config.toml
num_hidden_layers = 9
hidden_size = 160
n_experts = 256
experts_per_token = 4
d_expert = 32
d_shared_expert = 128
hidden_act = "swiglu"
moe_layers = [1, 2, 3, 4, 5, 6, 7, 8]
router_score = "softmax"
normalize_top_k = true
routed_scale = 2.5
balance_loss = 0.0101
balance_bias = false
router_z_loss = 0.001
shared_expert_gate = true
init_std_router = 0.0147
lr_router = 0.00121
vocab_size = 8192
norm = "rmsnorm"
norm_eps = 1e-05
tie_word_embeddings = false
optimizer = "adamw"
learning_rate = 0.00231
beta1 = 0.9
beta2 = 0.99
max_grad_norm = 1.0
batch_tokens = 131072
max_seq_len = 256
train_tokens = 475600000
max_steps = 3629
dataset = "wikipedia_en"
Below are experts of layer 5 (counted from 0) of a mixture-of-experts language model. Rows are named router (the router's row for the expert), down (a neuron's output weights, with its number) and show model dimensions 0-159. Each number is 128 + 32 x the weight over its row's rms, rounded and kept within 0 to 255. Numbers have three digits each.
Before each expert's rows: a language model's description of what the expert responds to. This comes from a sample of Wikipedia text that the model never trained on.

# expert 30
It responds to: Agent and name endings. Mid- or end-of-word pieces forming agent nouns and name parts, such as -er in Finder and steamer, -ator, -man in Falkman.
router:092151167092147124096131116090154115113130124177103187122170167158140171087139148103192154117137113126057085118167126128139163088152160106125117081147175104117148136128146093174179163090120114167125136156112139163140140116130147134102096135094048148156114158152038141117145176109148113139090106108155084121106200084105169142114130174083103160065122119179124118175053138147152158131177121128143181159097090156155094075162160130098114089170083122169100102194085081166091121131168115
down0:172136104141135150101172151090153122103146105133087092115181089140063181097116135114045115112040164100084163147152138117176148130152167154075137150163164125121140131161117218079151117149137112114132126126137134074116132147059145121143066164124132158093152164129126128101144084156098105108095121134136098158144108075156165106201142150101130165084113108038159135103090141153141145107141083130084199089129147123121059116152168141172189139119076138125124164114178134100120119173156124
down1:127078188082119173118100185081077185131055098165102140133164080087135117139171131143129138112088138110193226109141127157158078127115101147174154116103160111093104121180104076136093113144160124116113120185131188121144129098135142084118143158148169090168128128121177084084179177119106123096108125119118130103121146094140161158104102142186101135090112148126118137121139155164113190131193152133133136148081124168120121068129129114160065143123117113167072096139086149085115158034133139
down2:104094179130109103179112082205093108125089093133125105148113090134120153128096083104154151129148147141121203131129123085116072161136120090169122151159160105122137067140146128094090189203158145128159084189116153123147142143160116183166186149104122140166131106134082149134123169160115132151114212146186130094124071149109134085117097155144139119110150077163160124124114075116102113135137066122073011072093107129104183135145123135127148159123190115085146145117080116117114113091122133
down3:084160138093100078104108121153121057170133135090162096135100154190084123131128114101082121124138174163110166112095153173140135096063078150124198133126084162146147174174181180146125145114051153081080146126110133196132142121127115128164150096133079136158085120208106062178062134158131155154126150091129082177085127145136155121136148128111163124139167132156109077134118139067134136144149070138134108111111113143125140186132125216121152123141147179132143081170075125111103138084121136
down4:128110073092156102076126089132100137087151078141159119142039132101121090136175113140127173081148155152126159161186219112167133065169106128143117107197169108097098112154105169093102108112138091128184110122119109151185166108110166139081113153107124183167106173126131122148175113114117151121068162089138150145138138174104128114119095134103096094099128164132133155068107165132104131144107087081171096120056142140189154137156135191117117097164180165156139185094175089090138140132135157
down5:079113155119174150088129149108134149124074101121127043136088099104136112102054096126165181105099123146094209103146144079142166126133132081119130164128140097142151105127131124167135098107147095061107140117145106173106134089114092178146195186087174146082136147109076152120145147166121155108098111157122163211186190123128109126142106180107085140154134137196166172152089106095174108170181079175156116110124107141142099096113135153130117096105130123059079111139182163125136163125158134
down6:204156116210140138160097153111128119107098138081148085158150123152097156138128152121112083140092112146110160138117195111152100148172142129110130178152102080077102118070131116195162120157183126151093170100135125127094116124131153130116081142146142132132111140119119077127135109100152131138101068098151141196101115104129096149130115121138153150161081170106113116153199134142156136074130095045185158125128123187110107124159111099004090207124092118115109057178092145123108146149131108
down7:126164123159122102074138116124159093061117129120114132138058158092140109107108096115105129158132085100078092092140142085131144146176088109114128150132147114145074114107175138235114191134171153045131159073151126142111107155145127237184146185087154113158121131066100115077155152114155129169168160167156098183110130099168101102110164127134155167144106134140138111162128079162150115130138066161155111165148125111177148087130081087115108133159127080115100118182128148165103149093130108
down8:094124138158135172123188119183139145075104083129164129135164140170165136158155087116122181081131128169165067149115127103153101087080080065143170056116138113182126066174093086181142085124131157131157131121117116106104091069101118104093141049138122063153060160165167121132084133141117117125132161109169133096120176057166140120120147137155167165142154118122078124135089182191130155149137097166172094173133142091144117154125142132084144107133053123137185120138097152114097143126139142
down9:124008149080148147119113130106186107108170107141104121139120065121098127128124141095142053102135107121136117073154151170057130180140110129198189056065117146134152164152108135146160145143141110110048139206087087136188141116166123109140155140109136119149140067135081145157127095140144149145149117100148134062145110168146137143089116169122086069172151130149136159107128138153161122183136183128123128124096129124102145166143077117082168116096175131183065142134125114112139126108162121
down10:107131106133122110152175136184102133126186171091155171096186119125171155114143080117167115054148139139076043143125177129122145117097143204168091127121124112174144084124087176159137062125125126113117128064123159146093136105108113139173129130110061127190101164156146141123135149130101109147154127098106118136148140117131161114185137094175135168109148141149136129089099102089111114155091041204100152154121144080203148141104150174116152037116074165076108132127144120144161130101150143
down11:131097056113159144166125164148065069125133067181117138121159138179134150149146082121134151058117190137118088124111090176125128140113131161131068170132147140084076136100091163136112108067169123096158083181167148133113184135103107109155107172080109147121085147179191158115101096109144136050138123128103120137133143140131122157136156119120169124154143101121130140108076119171073101106119135196090140149103131187140132109120140134117099134126050207134179135086143208080119112172136137
down12:104157113181129159146122160126097159117156139100112095132128135109110126125157134120090127131056105144178167089085160133134134155110146104137133114214124123077181116090154096158175163092183114125130149154169187074099159129170111040120155127144141138158111144126142142089200097111117170103117159164162061166157142145173090180112141112151157109087149102109140124111162193137108116051124143101105137154139109117182115055150109064100124128096060129078058134117133193137093145111087133
down13:157134132072116089138097103081091124226111189128146143149107144143156094080149117159032122197139133107097204125130067155086143183097123154164135133131134135189180129127117133114162109162152155086108160118101157155099127085167137120118079141130132159116117109186060122114158141137145134134035106178135102123136122111095137171122126138157136127114135121086119095113164102104080108129128175098101155071155092146080086100110150040168175134140133099173150158142162141093158147120125098
down14:166196133157110159180113099095125171182145124117129154152083126104131178093161075117091116091110085114119100145165155129098196145165128135118145084093094115082163098138113205191111165212142136128123089102188170136120160153152122084111129167086108126163138129146111134125054150087139144153129172124149107101116168197116130151128124104118141097106138107087140108129107079116159094072083131150081115082183121178169108106142093080122176120099149141070092153099113172166058087129141123
down15:132180147113037181116114083114118194162118123115130121140118129114125143102152147104111156126110176138095111120158116101084092167142084144094126159123092127095138150135149187159128157168183164143082113059186124121098116159124147192119086079120078141147184137127143115183104122124160079134144159114117111200130142166123175134031155089135198122099175096073111112131115142100132111117120132119153146084135140124141134111121048108233117137185113112133104104120136113130081102160151186
down16:202154167116041072141095166120111097102105067134178156123138087128143101086099104134146109147093084082083142149116106137132088142113145141124102151101121148077138133143134132135123129139181158091093130181117223162117122168124108145129123100056157126152183104092163124124130132142118137165150112098120160185129146099120171143044098117183177077169147160148155107108146101078151186175152174124167126115093102150153149092143085134077076153161155077154144089139081177140125128169107096
down17:096152084142106161135099088127178108156153112139107100123100122158176115146141132159179115144122139195156106100145078151126110177110082137147131144128122126148118121106121111113128117126114088109150120148162065122059135176133133122098149097104132141125155108107142157187080117150178156077129121184081110183196075107045044154142131104093107133176107113082121116153156026183123149131175140155151088155145165108121088205095142084153138112115074151173062165149149138122128151161171105
down18:126114147170130134152121113199136072098072154160156159103093140152092148153141163109148092127156154152147081097151112088126131102182120124130112080089155126158178139155138108163162157122159129161118169186176116120073090095145129124103135132082086140156125123114129161158110110191048072118195148153118149151128083166135186132150119107197106143150114107139045102107090127105161105114137126171162104080128116102096095166131043083134078104137157096200154078110115183129135139118060129
down19:171086110170097106176141117122125150165143157150100085167155128131149111136204093132168097089122159153109140120182151144130129061155140114116072101139134178186122133111092131165118099109104106112130055075116167142147108126120133151130133154139118122135120131160195136163088114079138141163148108102140191116116121119158107101202161094142149191161143158054113114140090076139035087118035123148117142116105157112161114145111137151025079132131107141075114107145198133164120114127162123
down20:162134124094118172108066150156080146094124130154126209082147125101127158102095148060153173154096125098159162080103170039133138174150146098113148151069112118168136136119118128148125082091167101099104139097158122123125100148065135107181133137118174161188171135152124107158155126098167130095149077138155153148148170140081061153121153153088122177090113107147140139125149126143135126165139123101077193166075127100162180082104104163130162110152047144119086087168085124139127180164141085
down21:129072140084104155166180127126087152102072191138173138132151134107089139151135104110114187102157148085138163099148110118112155114115102164153159153103146091090094052140155114146217186112140169100105166094099123139125124178025114163176149123149115116105092138057127094099162109137135101117103117114130123171166158115109164129166107132124099139081157102142124145142115134098124169184159104136174166122088149143098086138099096126135139068123074188158048129130149166122087093120204138
down22:119170132112117161137164150158096149158116124116145159108066125089217157084107131161109172160161144056175136097106144099122149194082100122138084118108133116148138141145142149171119106150098152108162169022101081111099096177096100222125156081137108092112089134177120092082112124174156079137155118147125116102112112156157159111138130097177203148075118145170149134130121092111091107100124085128171114115171065108175126081093102136180169100192109096134123131140139152121146131121102147
down23:183101146111081092174112095127188088122141130151152061157129133154095135154151162145167138128072106107085127154109090111123087084158109137071101121077105147041172120082147140114169117081146087129137057181109153126125167158168172165094167178147204157127160106132138140123146166145113120200138136159139160126109140138065157193082126147153098124172125129119069137100126110082166202121140161140105139121105099106083150108131094140082090194083132132096111139115150180126100111152125102
down24:104099117155175204115119150134121157093155104116134102155119131129066101138091191153190129072137100200090124094142124117124132102152113122111055089153133096066097166095144134178151168164137118156092074093184146124167119118112149068159170121108132077088095121077084107134156145113103192166141063113154174120099107102132096166109142152149121151107126095161123114172120122115175162083141133118170159157166134111113074197084174153092079111155128140126084132158138168187089153111092163
down25:157134116136113175120181121132102135159104108127146136101144148114098171167122086114144130131098148161153084101159088098165125075135110112059154096116179083112192161154234053148124135088114144134130147096101185113125065156111097146155208113098110146138109153108172150103147090125094077145133100125179125066139106140147187114135139130151111138087165135172081079096081153127200136150119147118189134102158085100141151159095103179190127086151098138082089124126106125084077159146147142
down26:111151136080102048137104126095164085132172162140079141117133096116146087137162121140141105112094122170088122159098104119117150155137124111154156135141137129145093114147088115136116098169132156111126111134119110117134103157195116138102091174131151125072190125058121121101148083168154178162171122148141067122115147115073129145159156110193096143195219144072134157096142122164105117188115079162111102092126133207130118084121128053072141180058160102199113115139183153098124131130108165

# expert 28
It responds to: Name syllables an/en. Syllables inside foreign personal and place names, mostly an, en, han, uan, such as Tarz-an, Tanz-an-ia, Lith-uan-ia, Bang-k-ok.
router:099168167091208144146182104116116163120147133162097148112157187138112120130090122093135146078116118123099107136133113191142164138168100069120126117123183078128175140151110098120144133109110104175093124189133145167171135119126157104065061093055099132173120173174111078109132168061175111119133062112146109127109206087120127168115109164083069151091138137149150142129109142151126171147134120144179187133109138154173093105156156091116124095139087139149084061176099153131100083144153090
down0:120113150165117100147131106130097100136119105117212076100073095121105118143085059137195136139103111166098106156111135142159145168097082139164096164158078118090124116092114165136116132146108100138112106170077115216117174203109146141072140115117119104085135097190142101152103128135077159159131200130128148102204090145134125166150107132171080109123088147102197169109117147119193120124043112127134142171129104130140120109159166148169114118102162144167074176170135123117102077130139085
down1:156155070103139114157179117119112160176127130144172094133146125080114136164118174101104111106152133116170099126166101189141128147126155178083135134088099105162077165076171158136176136122083102050063124168124122162148112187076109104110114171132097159100167135090098109119102208154105155177102132144136116119202151145146150105128083132154165132112107100156118045100114099128208196091104114164085097144118101140102146145128110122207148106116068113130144154104136115099086161108091158
down2:126096151127128101082112175194141116143123077089129139160140132160141166114140140179144110160130195148081154138053115149174143116143114090182086110147101162164151173145107159102108109169104181108094125106131177109152096100111076133118212116173097111141152129096186135179146133174108153123055078090151136067106133126133158129123104117096093129155166148076158158157168117123121130047158096074155183100154088141175111085115080133091146153121153100097132092148117139065060129160135129
down3:080089108157150090140129106123132139175112086118126121156181127156122135121132170146138116080128075124139133142116097134044114134158123157154146168167097166150095116103143075091154098161147124118122082183129098111136209123159173119200121098066115170037184023121158168185151147086116136074136196087179142126134130150121117130158156158123131077139102118099173167098138104118117101098181155057085174092113114096161147123155145110084132149106166178115130154109120116124135117147129113
down4:126091059188168085121103125154137099158115166123127124063101169138094092069166147152159117124131173141116146154110111127114117158147127108096087159141088071139162130139123164155138182122155122144176139129117158108150195150139099186145144094117115181162153112118158151131098120098126105051035105106178131130062105104119142139117159154123135099183137179141092182109124140156093127133166215113103135116119152150154109132109093146206140092117106172071101089058080103100156193107110135
down5:145184130159132080123145109121090157060175111132116165151173104116099118096125132131147044171161112097103119124175185185185116105090142150120114198116140132143159071188111156105152150169123140128095113174085131202107109070125126125104102166142058142146078116128104128150186141120172160145112163169092142142139152128123076066073113150168140145098104134148074096147090102126131141137117108108128093166169110131138148129150054103129125173094032125155106108136181109097179130161129133
down6:084118188134115144130149123099188161150127155091077128130099077167127050110092126121139178148146122168116169111116097090096134121046161124125120138170092174184176129093099161106192173160138139104088127142135137182079105187091133089101119097204173124103081090107132135115105101112155139149144188083104111137129095145111131167128154119124073162122057148082127146093176108113178131126121131136097144108107146147083133115089099096192151113127074108122110137149151156201153073139166179
down7:152162115133138195124158116111155144117184099144086176111149090157092196070104122103141134114118110091135142155138136120140128103161147066093106149151091104125150097104110122114151106098134156112132158116132121134135137087139132085087159106164138079123232106125105093054089121121142128107137110138060200202107132070175140142119135136072075106136148163129153196105092117122161140118132132136172108198128140167141086122103114165092194127131107146171051143153125153111199084105197151
down8:120108083155170123116169110127199144152094130100079121071077146142106150147153106121146135085090150114108057166163159112173091117128138136102136111175151134150163150163165126092143143099130145120113183141092120127148170099188126115122161108080132120126094120140072123052124150131183115155082118161098169179146127121159170097121086114196175083064174136114144117150093179199084120127109156060100132152094185129159172107137058164086110088167178146125136143068115116078143154119138115
down9:147153085129112071131118107176103154110153130126179105079111137072094132171160037170108138111160135153108149145118165197139103150090145111101160096153151101124130119187156164121125150132105169111106170122110099166064074130123098125182136150108146100139144167163101114094189181119184146143087112126099102131138156098096137147131134110149070116057130051148152111122124191158127128100142101135054160142114157183126163102121054116200070079098123149151175103150182116130145143104097143
down10:168053132116122072154156152125107202125136096111124155105137146139090132137144134099107084146149093163172137104188132153107129114166142114151167096131158126122161142103167127147137211103147115113111141121080139130130093129166110115093130116170069179137117179083110112144213134077108130094124073190151063164155145127140121086082144128066083147126197119128188126167140093085080108129147126087136122093134197185129109140110037122150146102132107187167132155135161132077077144116141151
down11:091147128120135183091164138179174129162129140123137104153123137115140085197146145096164142146125148119183116139041110082106166098170097107112068109086151090132122086130108106146125100162090145140148175129114122090136127153115072131073150139124118152114154120109130135204078130156068129088121181100175107150174118142150173186119137146138130134147189183068181111077138095168161095131068120147175126070126047119103132112110104106100080125124174075102109155186114151163095106181103135
down12:137170092180120169148118159121136136154046128090164081173182151158113101091142116126118140152070121110114090159142125114105199160135100147140133169072134126144143115113088129124114120127088135162083094108123103204134115132176145109068136090121131097081156119117065210185080150152092144111115154111111107076147100083097104181141129147129152145093176186097080157118123139124240182097187132143102112171158148098120143176104087109128109106149080128115105128107140112146150121175178124
down13:122129143173087089129136120101127060102124100195079078110091129085208106141132075230093144133114198120070151073152135125187145210107090140148137105153142148167091092148142172136132145141106145143153130127119146116115092108100193133112103138220153127161095174115168131075147114089139144194140072122107154162095103097099126083116114118132178145103109084157104125153147142150044138131130149097101148158123106077079139136151138117145127147135108142119135135100132126120116147195140082
down14:117120134084144135131174141096102154120139106139173130076137176184137117097096103082117094132116105192165141156173180199146099151110154167145107102150135077115107137106139164147124125147109146108071107110086154163153181158150128102118145148087129082118171118154136113160138083150101048115151131180119153151109055147165137136069082181149121109118114143214171151128096103090139088106100110109136073100179097149128121149164099115140117096103164157173048193097116077094175090087103155
down15:112102118138207135167096109181086134108075094133139108117159133069124102119090166204086071103192166143101127115147113143135123091156087181180123156130157131156138134169138116092156156151176106117106034151146161136106118097092151110084140134156133164144150159144122102103113115106170113105142204095182150122135067106126080156145214154148102134122160227138103151119134139124105136136157165122104135131083114163138110154134150083091096100125044118100136100090109144113159169127072144
down16:168119122144173163156169130161125110082124147144144136161096125148121094109157147032082170152139176080126084102148142140133116081086102111130123155091104093134182145090122101169116126092107136193123081131180062111085110225102129161130107129164098145073160180107122085104153140148116092167141167122096090084144132152088127122186130102130143159077125107099157071163124115168128098146107097168150147142128113081196175161190155120148151135084163149123073145124148122158064072137120098
down17:144152152097156167127167124133087085138147119095141160127132159145131141137066130199125161143145114162128130149104140112096165107126094110140133112146164137098180091121103162117180095146146133199096107118108168081128120153049119117142159120146128073135123191143146120106083111134145099101156173122108134082138131130173111133167203134137116176090223181115125157095101107141139089156110125148122152124122121069171103088089088134159120074042077109096096101117191143189123061108111041
down18:168165098156124130111079125137154097073116131178121130074142137088111108194146128149138086024154168141147151205125148110131124126169126122101117101104124171136102140152113177196125140199137099137152095071142155107109125112104061131085138124186187114160129160159138071116110118083174150170094099173120117123128126110143109152103136095126176226177059188093109157138139093125117110112123073159087116093147094109142116146121129138145118156170072135116133126143118085091148115074172098
down19:075075079102123033128123114165096127112122132082194133155212148091107112138142140102161172142148102175138134175120136157123134151113140165132115172103131157103138111104133115162219160148110140111105097160118139167150199113153153095146143108092116101139151067120113107209123191139055143106103157120158084107154111116086123137123065135092139166106123116105095139160161120100136144078076170125118123087083140135134112079132132175161162147085147114083094149128089128103221141178114139
down20:132139122131138195095159164098151092065132141155168110127091152086152135172178093120111100058117106135085166165116141170115136138157101109127132109130136093100139122148213131155117106098117177152153155098190137076178097166056097128119090101176069083128133244089133092099131108116110132107154100147077097118111216158134134079132093134156118185102088084152110156167116095167115157099195133166114099156110095141173101101117116133117103120144108150112148112145128120118140159135184166
down21:143142143165134039150109065189133096184145101079184140162165152170154110125119130128027094154153123104094099130110079078158143075099154140174144106110094140094124168121084160087143133203167150155130115114069156176152133068186098154162145103127095147123054089128149195201119178104165090101128181167148183104144086162127097121103155115120106084080141110149108120112137120090154141141104129136137125105136167116127148116131109130156118135080174132106103094118147135126140122121076126
down22:080092197183144120121145073133172089146179112160115145138077142116128139101126142130160138175170130123148102122079073142115079115163122159093155129166151127173123106108147081118151142087126118083156177145127025130108119130134137126184138133124157147143130134123098101095159123090150191172115064183084141096082193146120133083120091078195149098124145136132158162142142131155062160096129126157188128215128135126147125140129083098106130090125164116133163167094130137151078150092097046
down23:099150103089163134144146127120131105090148129143127148121139088122107079189097131093129140163156087103177145128166133200113139116095135227147157121115102150117045213103102125130133098171149109110124116103082119178110151142154116169142091142095125099137042075131107113134089074113136136159126143083067116166164088179130145110118101128140107107128123098145163163116143166186197115189120118111136048099193164096118167139147116115201113072109120127115137111145163193129123105098089112
down24:173148121132120125171156116118132146089108161114109173124053039114156114050126144125115143126127096078077196080153095145092111158107116179158106116111125125145119196218133144124110083103091107106167101120109108148111132148118090118146105141188104089063128106136167122164119118140089114200118113110160152136067182141109129177102152158108089092098150140165158115143154114216120066138184133103161114132097113090093110131140124132157098147119106152175136088163144095156165115174197137
down25:117107084137138172114133137163127166145131114125129075096187117128150102144089183090134192088104123175074094103164126108087148114186146078130090111145122129150159136076052108190154150099105127183168127114127129146148104157119115140130139154155146097151167120142131129160148129170151126150064077120191131106135147082140084113089161108064064174150129206085147113127099028101160069101094117197108145131116173129185169150069114115132120116156160145096105113121110153105160147104118099
down26:137119162124135188156157142098139096137181146082072124130136074146112123170103125109093158158133110064138115111066143090151111095085124080066157110124203108108138130104143139089152111117132121167094111150102102118151148086172179061102120159135120145146115097097110099110084051159166083173168205148119134140157088159097156113151107145090150089092167139096193151135106179138170104170119154165169147108179115115138120099139112162091163140091116138143078194106130129207169065125123125

# expert 32
It responds to: Plural nouns, sentence openers. Plural endings like -ivers in drivers, rivers, plus sentence-initial "They", "A", table rule rows and slashes.
router:090163172098167104116162096094177167095153107161109172108151154139143167107098159085143157106154105113090111095169092164151160080173169144105105094160152089155163158093136096160167165157091126164089140168101163152154125092108162101070099110091102174168093151175098080105155163082162132140089086105165095158100153086132170169100102168092119153112092097162162155156091097150158153169154084087173163148104083127162086077173140098091101092182110171176115094165104102145104118150123117
down0:149139143128150111178150133106124159114091173087144112143096097165078124106109135126148130090123070048162135255127140147143126097113129100131152121121134145118081115182075146123133163140192108092162106129147168158082142136158120133132143115139125102163098126133138111125096162120124147103132150075099163134092083146121182079112098170115099133179119104143075034105090147118189164133142109139162082104114109113110080178151178167127151109129161151188103158152121201117071165083147070
down1:149161152126160150127110100117140150082101145108155083106152093090138142099117094114120134058112175073168031232166128118146132152152037103163122064092129164129098103150156133195140152106073104081166141159119148144156128140136168106117078176116138171136074105150138086148145080170119124140153086095118093092081115185113190138153145090101166084133155090109090145107097142114124133101116114126166089118125146094136081122160119148077124148137195154113156121117120172159106152185151137
down2:184093107116136089116182139136149130068077158124109093123134154195106075129144151064112136112111145106190084152147137125150119139116080135123093175127077124140132111164095107144155168163157106129164170129136143063117126150113115119111088100091143121177110164133131119122134183081128133127133217025119158108101159169073093089144138139092072143140143188172124119132115153138157143079178107158088145103078088165128064110154171096090171096105125125117116143170160147058154158151184123
down3:110102104128097135132135168197162165175120130111099135135129171155072108074159143141114120100145124168129086106123120138137193218104149107197137154116177123125092136079153097114133113124115104111105161156111104100154163159085114156109067162160114146154083094198148115145167105126127136074083163157129097118132084107162128123119100138141157124120108072114130091107096202086145057139202184147120107149203116110087098157131087197141138107150129162147087172128095121097155117148087054
down4:117084130132195103084139141145131099112127111161188110110116103154073146071102184105133219132154070124127118143128123129139156122101125154135191158171101153083128085132083101118148125145175161124153099117163120129099116125132116076145127069121145150119065155142159105103162170169106191105109065164151114108164063156148148078060149131130193133144199119100186118081093095126116135091183152120062093181132161108144133138122140114088113122163157119193117077097121128103180164108109127
down5:158176135126111132124132152159084101164128126141175143101122097130126087134114117080088171148100117141125103216169146109126170134104141105111105143084183156075108099149110149145128137140158125131092125095138225084119150168108123122168067071124127119151141138115173172138086097117085075133199042127177119111195114073156078134141093124184132122134178179117158176145102156119111125166093107168159180134125191119091110123127104119124178042099146120107087130106146109125090079089136124
down6:206133137172155122109119150163117163118191173170134117135164117110167143117083092043166142157099177128142154175100135146140164116167148065107148071090128084130116136055114106126086108155104184101191158117110130145078083118139121073122078163158168158131152136115155110111161192162134097113084126152144141164140086139106089134124164142142140131120157067131150088185065130109134085099132104115068125138078139119171137181092125128158132111102105053103051144159124154129092105159109113
down7:135077099144141128159127161157127109096139116129180115183160143155097128102049161185175106133225102167158095140081106116113078075202150140156120152132110104107111116078097084139155160124168151126133075162124142142167120170173155133197121121074146142116130119084151133154138129146149144066088158153130096144178089156116100101092127159109121102067102077111120102136125124100116116098141083110153093126124099130120109157174145152148166175121131055141072118058104166150100099148210088
down8:171107085105148112075123065164131164127137101140124186091127108080135122097172107128128154087166096088107117097127095119126084140075168174117074141189123103119125143170119136161112203092063130131135134120166145214050094140150136168155166139118111160122124130110132143109145148090170156101094168095074147137092189157134136118130111125127162194052136186149156143110143094167075166096100073139088189122146105139121112167142108094100154108092099122145108139209144142160163171136109137
down9:112118128088130099115125143112152188157105168071099088151127069084069163191118169164137157151178161135154194047138133105175129146103157145136139107084115133081137149114133125118146195149091117054147150115084086120115089066110044133141090116148142182098143140125112141074093126106140161136126131140152164153110144152130120154081102171113141160084098130171180076168107151184201101153096174113109160085101136115117128104083150134125134104147070178086130173129143118131175156113104151
down10:089132079188083086113114151117162079160135049139121118138124081161123120153106168066090144134087136184102099089141107205146131074183171116150048146088099150111093107133131121121132100189185082076154154127161160154098197125129131176131154086105188161150193098069092154133120148107115111092132089091140139138108115129137109139089114081162176181193101151148089132135128127094119089114145129099119176115113146099135147072137153106166087062130144136160147141131122129146142173119114106
down11:130098057132161128120148123103120140074189147186129197099064113124125157111145084121084114072133124043088138172115094117186099106196122133099126137165148123194111120163134136136131156098038100141173124150172099167105102125095169114157109127160112158149099124150108124167077106126111118126178097064127133105083104154138107115140136103171123144209136105120115093106137168137103137123121115111124122098120171110148051141132167156129130154081210193143132116132151174111179152115137191
down12:089124147190127090167104152131070114124130157126108123155114108122114071136128161119160070140186149204121083115082119140126105100116181128132039131146140144136152103142095134143140134143172150112127112093114138142138135135138104111165163116108158125135152107117102106119106064137145112068185074170092143118158136154081094157151158136171106152084094204133123125176134183076111132129132047161111220166113092181117133190086130104181128155069155073182082098160098126128102116109151163
down13:204138099130147141073131217073149176181108115146101097096110140078164166155113110101139158181121132161092105105130126102194114037141138076158157163083100112136174155095173113140151061115100092108122136085126136032145111116162078145147117141176127091163098153104129097143130150131117148158094096085204190174116094154139103153122096081136173148174143099128166112132101146120159075157148147098153124099114131172102135109121098179115094104126164144115150140121145116111094112178104152
down14:158178105128143151120123150148124097086137129146155090109125117104094166062160152114089145073155132135083149103105130145141106106102174230143131206079100095113114156141154097133181167125144183125156145124130120151028094132185137109117120176172109149134116079152151142134139110141204094109183105126152121186146109145180178096129123146077138125121109106139118126131110123088126139071088160117129134066132137075134043137166064158112117098095140102185090079147158132105180117092114135
down15:103160156113087148144157097138109212118155104154083058152091116112073138132126117139087125175184121120131109146156101091102127173136126100137115168154148122089128127105092133153126204108083135090154141127158134132147103121053152170127100141077111128130068133193103145153175113136138112122134128140136069192155082091109132105123160142178116144107132082159146141094111146148127171183163170099194115112179097146084110160135072198088116061151164120110146134124055204125113104168100086
down16:165119162172131127091144155169129203139089175130131110154152111102114150103080110191106163129087098148102133134095069147099119137108089084127163050150137126110145117158113130099158156196147137145142157077134173161103144029090097153129176069151136126164101127102111154081092187119132174126105140115115169141039181088131118144082108179130132147139104125105102077139177116135157168167131101109145145150107091145117120118059145114067125103108094182095151112112148199151121183122150127
down17:156110087110119141107110189083183085121130122177116075213127155117095140125094141109122141180152099070108117103152146157156099118167167133137181237124110101147129138143129134131197143143111148076131141116092097080113121138150139206066153125156137148167131202094116123156116141160092109152109108101207157077111127115097127087047120110119147166133133116143139079153095166133171151131155133100135094117143046109108099122118110123110164074100118165090099151146112152112133134147211114
down18:152071063107100129158141156088091051092103141182116087128141159116176115129164162071092134104184102170130141092134160200161096114122178190118129160153124060136169175145152133111106093110141136142177128121160092042068053125140113150134232137124123135145116126124161118130125117106137142120117120105111169089150158156138078090088112091153146162108188156148150138121181138169064199160161101107111135095127108113083169061141122105142129119129124118123136093159136116150137131105118134
down19:185121049161099126136143123145150132114098144126110127081166099099054170142177140172137158088156111108123156128154097118141117129096151182126141143159101090095133148162124104107093133143180116123148102089135132167121213151143116112101236132132118157184116196080107148154130104069119135120084167170043098158083104112164147114119152128150164165137100154153133096086182064166109160099132138112156071115150126083083056079170128138110105135170124143102134100116100158110122158084126158
down20:096080132144150082101143175106097173122164095184121173178155099112128179116111100112118120091163185170125190089133125171133090151184116102142179105132171117163147120111157115064150128085130145069155158151050142138179065104127118106107082162166078154149122142135122125098130135144148141179126093189142167149134096157131079128123069102200067153126074120111205090156106161111177129101135121157107096090132134129143162148089172127115126084170107092134121088151163106120101157153076111
down21:093168149143179091130113121102159089110172090103140109116117129138163112128162125086113074155034121141064056108116134118109174120123071120106088168121064159167120158114157116098114119129165132182150130143121124131067168173130069117110093143096180147160154097165086145127089129141157082134143109056171108140182106193184165134143100144116150149178187145121126108141179126127125057142150080130115171048147110139138087157149109158171101117126136082130163130148104140086159152155084163
down22:112126121165076082122133186120059113154079110067143153097064132144140146172117118142130156151103139162167124102153135138104087094111166171110132114107116174114094179112130174100103125128112147130182176115092130092125169150148175159085213046116107101197122121166139132071135112170112145156132174131170128117094089099163151103155094107136100106155128105149130141125168182070013107092149153125085146070155133097171136168148130079148106106157146144132145153095158094109139115085102159
down23:134093119089135099075137183068145154133115146118110082066131154112067131152101111107134136147086123102074103087129144133166140097122198111168122184086115109099071143155183120079133117142112138137143164053117124118082138113154136148143073133139129217159108120117098114092079158130164132133086147076112212070083152150149117153097126125112126178102148238104133112140138160145159124166129121147094136099125089162139107136179187109104143116136124157149130151223153131127111145116188120
down24:155149165141149101140175139160155202142124155124142136132134114137138186122153137084175101124112105111100123124131103171157172086141162047145116085084170124123155147083111108076142118088142111082164145165142138135109121107103123105154097106168173139113130127183131149132124187227140101087080124115165154171122091174111045136181132132158088103154142082129101116161133162122129127140157094135059136133085131156094150211107143137120109108119086076130034105147136108082090123150045130
down25:169117088084130139110158150076131146126091181151165132096135099147127174162208088205102154153116133153123166071128131167145097104096079129074169150130134057161150194140107139056102127188126124069110156121183126122118138130056092129181150122164109110112118153105104153127109162066112175149110149086108121105148137111116127132111135112135135192147109132177157053135151119172132114153155159075128155113120142119119090055103122110188128058109077192100143114111142160139139168100111139
down26:170162155186111128103169140081096176162115168132171123094141050137075201147157066180106135118164121178162195114152108110121146149126117119104160079118157175100147119118087174075127129137154110115088145100106140094112208081092136099121132114115073143158172135100085180075092113083102178101105120109171111202147141064122115138112144124157169181116123164163138076132130135190155115159118135121113134121135115149125137064087147129123104094148125179107142072106079151157107135091159122